Weights of a small mixture-of-experts language model, trained from scratch on English Wikipedia.
Size: 14 layers, width 256, vocabulary 8192, 68.5M parameters.
Experts: 48 experts in each of 14 layers, 144 squared SiLU neurons an expert, a softmax router, a shared expert of 128 neurons.
Training: a variant of Adam for the experts, 363M tokens, 5542 steps.
Below are experts of layer 11 (counted from 0) of a mixture-of-experts language model. Rows are named router (the router's row for the expert), up (a neuron's input weights, with its number) and show model dimensions 0-127. Each number is 500 + 40 x the weight over its row's rms, rounded and kept within 0 to 999. Numbers have three digits each.
Before each expert's rows: "comes after" lists some tokens at least twice as common just before its tokens as in all text; "mostly gets" lists some tokens that are sent to it at least half of the time. This comes from a sample of Wikipedia text that the model never trained on. Tokens count by the router's weight.

# expert 36
comes after: "\n", ".", " |", "|", ").", ".\""
mostly gets: " After", "Dur", " While", " Although", "Despite", "After"
router:456454404503468547414473472506462490545512543474515551470469529456495549543479508528434482523509438498471511544511543527511505540491466453440478484539472521528451525512547441477479473538551509496469540518475451449534541428558452513543527451533481471521488422453473446489577483550457530534451534516569537529498511492479504446467532544479531461516578471479517452464555467501496476511531
up0:422558544469497563468485435501464555484443505449482533513453600559398524475446417482575484537423487524486492460424572592491501582388485516460484432459490558579463535515510513438499480506474469491506476537501513443510561527533526496528530494500508537554503494500416541425454512391469503527521505493523597546471516564445519497415470535484498499511608475521521515505485531509497516548499
up1:517514458478435510519522467486549466473516471440568535527523489548534528536496580454441528492542465509522500501472499486514525492516467407434449515563562545466487546494486445472511473563562525443533520518514461517501538449531513543585493423492471401470541493502490544464530502490495478569539517501573506492510477518406514498425500487527480486557558490509498482451476515490549525502456
up2:550511456508479530471555495552479527538489453528531476433508539494525554594533501484486523458513384487567522537506515417480425572487484473363510507455509472415458468477555589435447492499515447490510517466526483548524488522484485511484503526474453529510566479427493505489474527464513491506530541535480533456556552514498468504479528459502455534525483439514513487454503510618579532455509
up3:485537500537518524468430463502471527520512459479481514443527490534406482523438545467463493496510488437440435494488548490433521541418476408477483441463509498489544576511574479509516429477423421503459532476557463469501450486513522497514536442542502547525495533489489526488516473500523502552504540529504562556456537513508461517460403473515506479514563478542460479522560427559537485477532

# expert 8
comes after: " ", " (", " |", "1", "2", "\""
mostly gets: "Japanese", "first", "second", "Species", "feat", "quarter"
router:420440474561443531434461508526454472499545521434481532494470516489470462550467436465476465477509451502457454497465534523471492537456480467481478460551505547579489568477536458521416457548535525478524478502484475462534493495559494493552527455563519451516516432450457540506588482528500518531508523488547499526454518526474527447496475546497514478528541510478508496498513501495526407500541
up0:460450510474521495509533499480574495551494510393568515486482506526523508478436556493480510443552468430467532534430555592564491507455447505464483536537491514535501524509502522505495562539530441513485489472502497483488488535522512508483452508514564460482497418459567507424478552518489509493469595537507553484555496461491503477492593503475500484466515535497517476527498513561510466456544
up1:466573453485462516527556531475532496553507472512476484482538489431406467475538517496537493488404503475554468492564534533522487461504450445464498519552508458492535468567505515505546446469487490457443603537448516476458479471462504516510525526552453412580531534488529463463539496458454506499468528481538586576504527597499440484474467440518499486506493404514475488481543506486511488503478
up2:481553468578483495442504542526449515521511472542509528540489593442527496460482508484494434443478512517512465451492508465476505518457501474439514503481482562541409569529527507515434478471509531438436558541440515481472467425458403549433531569468499502544458486531523547498536534555519468544524507551502476553499504541467489522582488491567467443443426453554513590444501498542499467435526
up3:499488514461452579399468465497519505498517515511527585451508583457460460532482516522504433484545486463496459499549444557422444481517507442488460467443494555480416554437566548453498538589536493462459512477534448479596474471529502508515456500470430462537494542550485490470513538503445495545526562486530478493434503475448507452461468510492524502471580508496500551417548446477551501511462

# expert 19
comes after: "0", "9", "1", "8", "7", " re"
mostly gets: " editor", "bass", "ologist", " critic", " director", "phon"
router:468463460547481508476458474537505501516493530477534536484456526461500486543471516521428450496549470552463428563434536524451516519456517448437461437508488521512470542513537479493391507548550516415484454504466454467567484476560490526545503484559451464547497449465437526461505495519453507543474553563516516521454492525503511475443539545474518402482549471491515489484511461522520472542539
up0:541414480472556501455490463515492449536478459461569519459455503463491517493455529435451452504468455459534471520514541558491453467459458460501484428484478525520565532504561469497460518495502447500509488477500501480522506488495478505534502514512578525562420464495513580521421429487413506555443527531509556574530554449471469507442468481511509427531531485513548467557539458533541529538529
up1:445511469551513511496500497480485477534468487455483542503506579447445528607493505495437470467460449547492497499466556487555443484446486471518488491493526528539503610471505497498490479551604522399516495484526481487496495470525493592534587496489420411543501472557485500496541454519481516541547495537524486504566557544527510479504519538432523469463548515485537517533567425503493489479523
up2:392494509543488560568429495568485504463453528496457501573490501550408496566484504504416492556523505503455528533521520528550478451511488528531505488587563482522472576543521502527472526515509519423538502449551483468462499457553468522488566521562450446511581473481513514490510490556489483488453475505457425550605502495497453488471561553509524497434495544559514434386587469503448494428596
up3:488514511572475505540467476473493515486498524386516552490483495406410492525506515428489478451410476499488497531521501545538417487442553476527498494521482556598428534518520554469441503445583512423513456504499462505528485473498519525469492460502452412564465428459502520529483404516525501526493487504551517530489505463453499497511472498497485498510510522527459467489512482596511493580523

# expert 26
comes after: " to", " he", " He", " who", " they", " and"
mostly gets: " gave", " wrote", " get", " worked", " joined", " give"
router:490445463561473517511461512560478523520527496463536537404487537493459483508450506451442498505491483536458443540480528560466473499447470432472416457556513500508471552500592473475460476492536479451454492507500470493552522488499497538561513463549491509551503477482459510548560459545469537584515532536488505556495507579444503417458544574474567481474537556503470459503553476507499463474575
up0:422433493580530549449574544523439483507502470469517545445518497443456515511401472446442493526529499516466448496529500555565443517466462480494481513490513457518494524494497459453424490490487412479423473478478508528495586488494522533494426509536527528493492501491501555554460401473478491525549523462516421546481506492483467520438522525578529549496490472448459499540626480503493531448565
up1:543510598486479573425464518581482457486529488484568486480550507553582541448441415503591461569576510564479553426548489564513523488518507518482509422512528460478425551551500498450505472508440496499471491399514458550479485536487497470481534457578507485483477507457531473547564522510556491507488474531482523551482414509541474497458522449556467487486483505532513508535493558539459515471479
up2:453470432562541490471493540601453500495439485529447490514443470471483503495446515494453571428547453466502456489432478529426534507460459559440545452528529477489432516546487569579419543440527520444500464504447506512508475506497461494456481478567488473503502492478520551482489430507535510459501561522522515506514534517460475513554430551498535471468497521472483525518506495557566512481490
up3:395410523494518488552440511507535500455473517453483592486499471474534514450468492504491531565500453515453466500432527578506441562460511535478497526470441477525506591484528457459435458540545432481475524506470517517456488525493520519493483474510473458563523513491541554498461500512489518574471558525478434574509523514451516509438545445528471519479479471492499503491561540445466495491522

# expert 11
comes after: " ", " the", " \"", " a", " D", " S"
mostly gets: " main", " love", "ambi", "boy", " vi", " neighbour"
router:413465458493481564447496465548446523563511516468516545484461535501462533550455492417450469477516497477505488537446520517449481505469465414474487462544495531577453538496521487492447474518513481472485504494428460443497506471567443500585523470530472474534511501500457487462493483573440466551467502571537530571434531577455430454532510519438576487448528473497520443505568469542565487531548
up0:471455537496446590490390521502485508472507548512488529477497493450509463545443471454451524471549459437450435503411528520564485589471522510482494551553567516522457585528527476495462500502529435467493509479511480536473578474472544562456587511497404529543512402465459514506512485509504487501490459494431510547515508550448513501481564505457473511481572476506435475419528441509467466528534
up1:489465603501568471509495464469504515481521517482553564485551495490469468476468527427428459502525539594542478507487552492480461479536464469477496464468470501469501460463541531417526525484490500473490486511538491547541446456505567488505473489559518463477477495445509588541500542598485481503513529483491497462465454444507478508514505436505476488440470568484514504542591475526485464528460
up2:513477452487466497414492495426517491482437507457572490552479498417515503512520518504524425427518434552496547503530491496508473445498492453501459494544512525557506542441527532545488459488587438482573525501483501507520520464551551515464466514463433489448473522457452444466510468482485507544452501613477560497433521535560566481516521452456461528520560432551584426528531492509503441501540
up3:469447489439503469482458503506504540508510483453518597500516492507458477563485487508491511464521441498503464522460517466514427572496493497414518478529502542500531491583528552417547554500376477450440459450453528525487563462473472557498530532455538512556406478488546615470456479490518509493463542529532457457441476486486445499552479503512539445451529483505534510449465447575572488544494

# expert 23
comes after: ",", " was", " it", " It", " which", " is"
mostly gets: " been", " would", " was", " being", " are", " has"
router:472442457545496505478444476509456564520524521473520553465470548501475449565450476448491477524559440502436478487479554513461433496504508434462441461522515497536503584530538428520468494529491478445517509446465465441581542483520456487532543435564478477556481477458469556484524440534468534559486528542539506540478488530484506414469474559494559469434526569477462493521505469542542461436603
up0:512492471516519472537486500503496538483463504516547522405492492487453428563437513496509472540468419504530490476410457552534516480545518406524441536646579495495473520522473568456446551482542527494474532539476505468481488501460520497513508488543549529454484560569474452532478482534480532603560504506443560461539518489535501485463536536432501537497496617470505468532548510506482490452574
up1:468481512492552508516474438548475454586513469442459434547505518535494498472493576457479495483530439474440489509519507494481473565534502470463456520536558546484436580484444474482423547484490524403560431508502537542481545448501528495483512538460527501512518473491529510443481457511496516508425551495481515561457562576471477545510478521512490433463526539468503467429551433529472512491554
up2:519474489486564520502473511514483422528455493532535534502533562438565450516514486487458419471514471525549516530498477496439463463507403427532415498473480528486488524474584489441507525602543515501493592491488448508504458483530544485508499544488497450467468547477522497492535519512445481589512536461554543506524501469578522503498469545502501396474576486507525488499521449528540456470504
up3:484480546526505481539408492491488548488486488504486573526426603528406548517463514562495506496544439510459514481463469550510528532457549477473507510553524481533462498482501404422467485449518501471532463471465453461512477479454515555552516519535454406524529482531454512406544543560515498482472519518539503457499529547447532479528521525446543528593483536489534484470548520476585471459511

# expert 42
comes after: " ", "2", "1", "|", "–", " U"
mostly gets: "DST", "Billboard", "final", " Census", "@", "−"
router:488439499598463541466462482565495517544485571513500531502488521494422468544483479484465479463532481514498436540508504561475474526457495474447496464548493555516493564485538473399447469514494458424496494437484460474535480459538450525519556486531479491508459450469463514510545435516480483546472522558516528537512605555513491476482503589456540461462500498475496538464497455561537450531570
up0:556490494530429529458548522494405429551499511539564507426541498541492590510451455506431435584543524475402516522513506520528543519498462498442607493543495546445542533524534476523540506494472491548477495514529526535475522577501525501485537450493467480504424438486497482465459416537549473489524507497508542522519541541509393524413474497569508489500481455456525517527514441476475430549559
up1:513450441500482555520468529509454545466496533492450580535416530442483495581471518488517521479508453541523501470467480515508516544479497474514481524540527466531447536499552472557450470503612486493523576491485488454504508500583549452497458470580512502512463435463505527467472508443488508486477518536481551482505525517525489457558520490437541466436572452538520529547554548476558507538493
up2:508418460569473567523506516549521528562496534499480569433488514525460469556474510487538495501540500530433495591486484584524523447516441492500526469454464605503482502508505514484453476475528439493497392505506485501486489567573526564476487490549516517482466434482524471471566494536536502487504559570463470468422544576506484472461522523436472443543491510550536483474546459545497509535584
up3:491448470575491572508565420506538478525549492432514495495517536478454481491435511531501463515392429498517472508433522480515497526535482464515437539547499484488463536434505518522550518508549468405445461477555549492475585454471484514465556406471485517451539493482473481432421508488458498523491548461480458549466526412491524498515464612502548402509470528447500423489573465512545489535542

# expert 44
comes after: "0", "4", "5", "3", "7", "6"
mostly gets: " lb", "year", " km", " mm", " miles", " cm"
router:498476457534449568445482481528475512573500524467503554467467526505499509559443484482443443492575460453464439547499550553461460574512518458420494439515533512512510557494577459458440444552518508488437454481471421440488522469505497436514568478569503422509458441433485473482504487534512522532463536576554547543444545580469439504447492507537521465484559477480481487419523494536487482492513
up0:530505413499479535463537393539465488501543567516518573458536529481478493532498462441448529534582486496449516540507571507566453536510478477512534458545537532461507504498539446489484483494497467521458513496498506445499526550475515490524550448521520529488420418442554472466456537498514514486529463532524505517456455561391439505485486490494502462418550552493471513471504451530560528458487
up1:507479436510501503517494454521490495473583545410465596539513502528449418555502484524433514529552495459455488506504544530516492567559491431484450480554521478451535574451564492402475496522506448475472593478447485474483516527474520508541484412520497552432485433380554488472453562561475521531508489531463467501533538501467469473407516457536494519499485503482539511464527507473508546479439
up2:504518445541516545510449560507497485447413488480495593480490502461479504502473505490468452518573501506464496580558487495469405469495521474518473453474480545523535541535517507415535550482475477373522497566490410488508543486505478439580495504504460439493380508465495430602483527563503546534480502569532493488430531525512486461400501521516446432488576523562559498532480453536486521481490
up3:528471493483400532438509520519555408467510514427513563499405495470479517562481520540488453461547470502466469580506531452498462457466510528484442499437533479480543545446518485471378462516461485494460498473522440423584486485513515520526510452600502488547537503473514417437562548550516461493554529551595496472492567528464404509477485535524498524441569460479482504507512529453427498506470

# expert 15
comes after: " of", " in", "s", " to", " part", " University"
mostly gets: " across", " within", " between", " during", " throughout", " using"
router:514496442539461508454450462541479535508523496482529557489473549464443503567476486496463453475538478554479463557498535508449473537449541483420420476511501496523482555476522452481486469522528503452524465490531445464609565450520467524517508515527509454564486452418454514487526475559452509607491524495519508562442488511506445425486516519451507438493506494536524480510514512516532526534546
up0:492522527573429535530479520455533486523455491511547574496510522458481525530474400506519513486583507573472448441409457515472563473445483506469461556429499488519496514523536503530482544523481531486522456522493438479524492591528545503475518492534485488495487499392517464523521544509553511588495609482504477490531516547418482483459558485462464548500483575501536556471605451486475491471528
up1:531490555505480495513512449522464485613445567501491472483525565545541588481473475536447487528467509530483501454535484520488456461442483453510464455450468461536579538557499521505462476441531443482453438500474519568501494496506566530509450395487523467496544572494511461520519430594441556581526499491517509548447487493549455441527552549486542515530526503532478454518494475499484535483502
up2:501383563560428544508506471535468538449447530542558502502526529448556573451512425500505504544538466514550426529547469480511431514445517577539505502558508431473540501537509488542463505545513542532474535419496494541484528520504473489447500473524523510514483476516455534475505505518464479561537564504485527451560460485484540490467542514534524526486517491538547539456513443486486396458439
up3:508496508512508559501491515579506569499490481539497536430383480420502550548512484491494509433529474494496502520475535521501473513572525425464540435550555520458520533497519524508422529560514459534465531486564530415486459509487500514524468532553515466542513489474531430472513490575518526580512517552490490524511502540547426531468427512479489513504529544562522520479492524512510376513575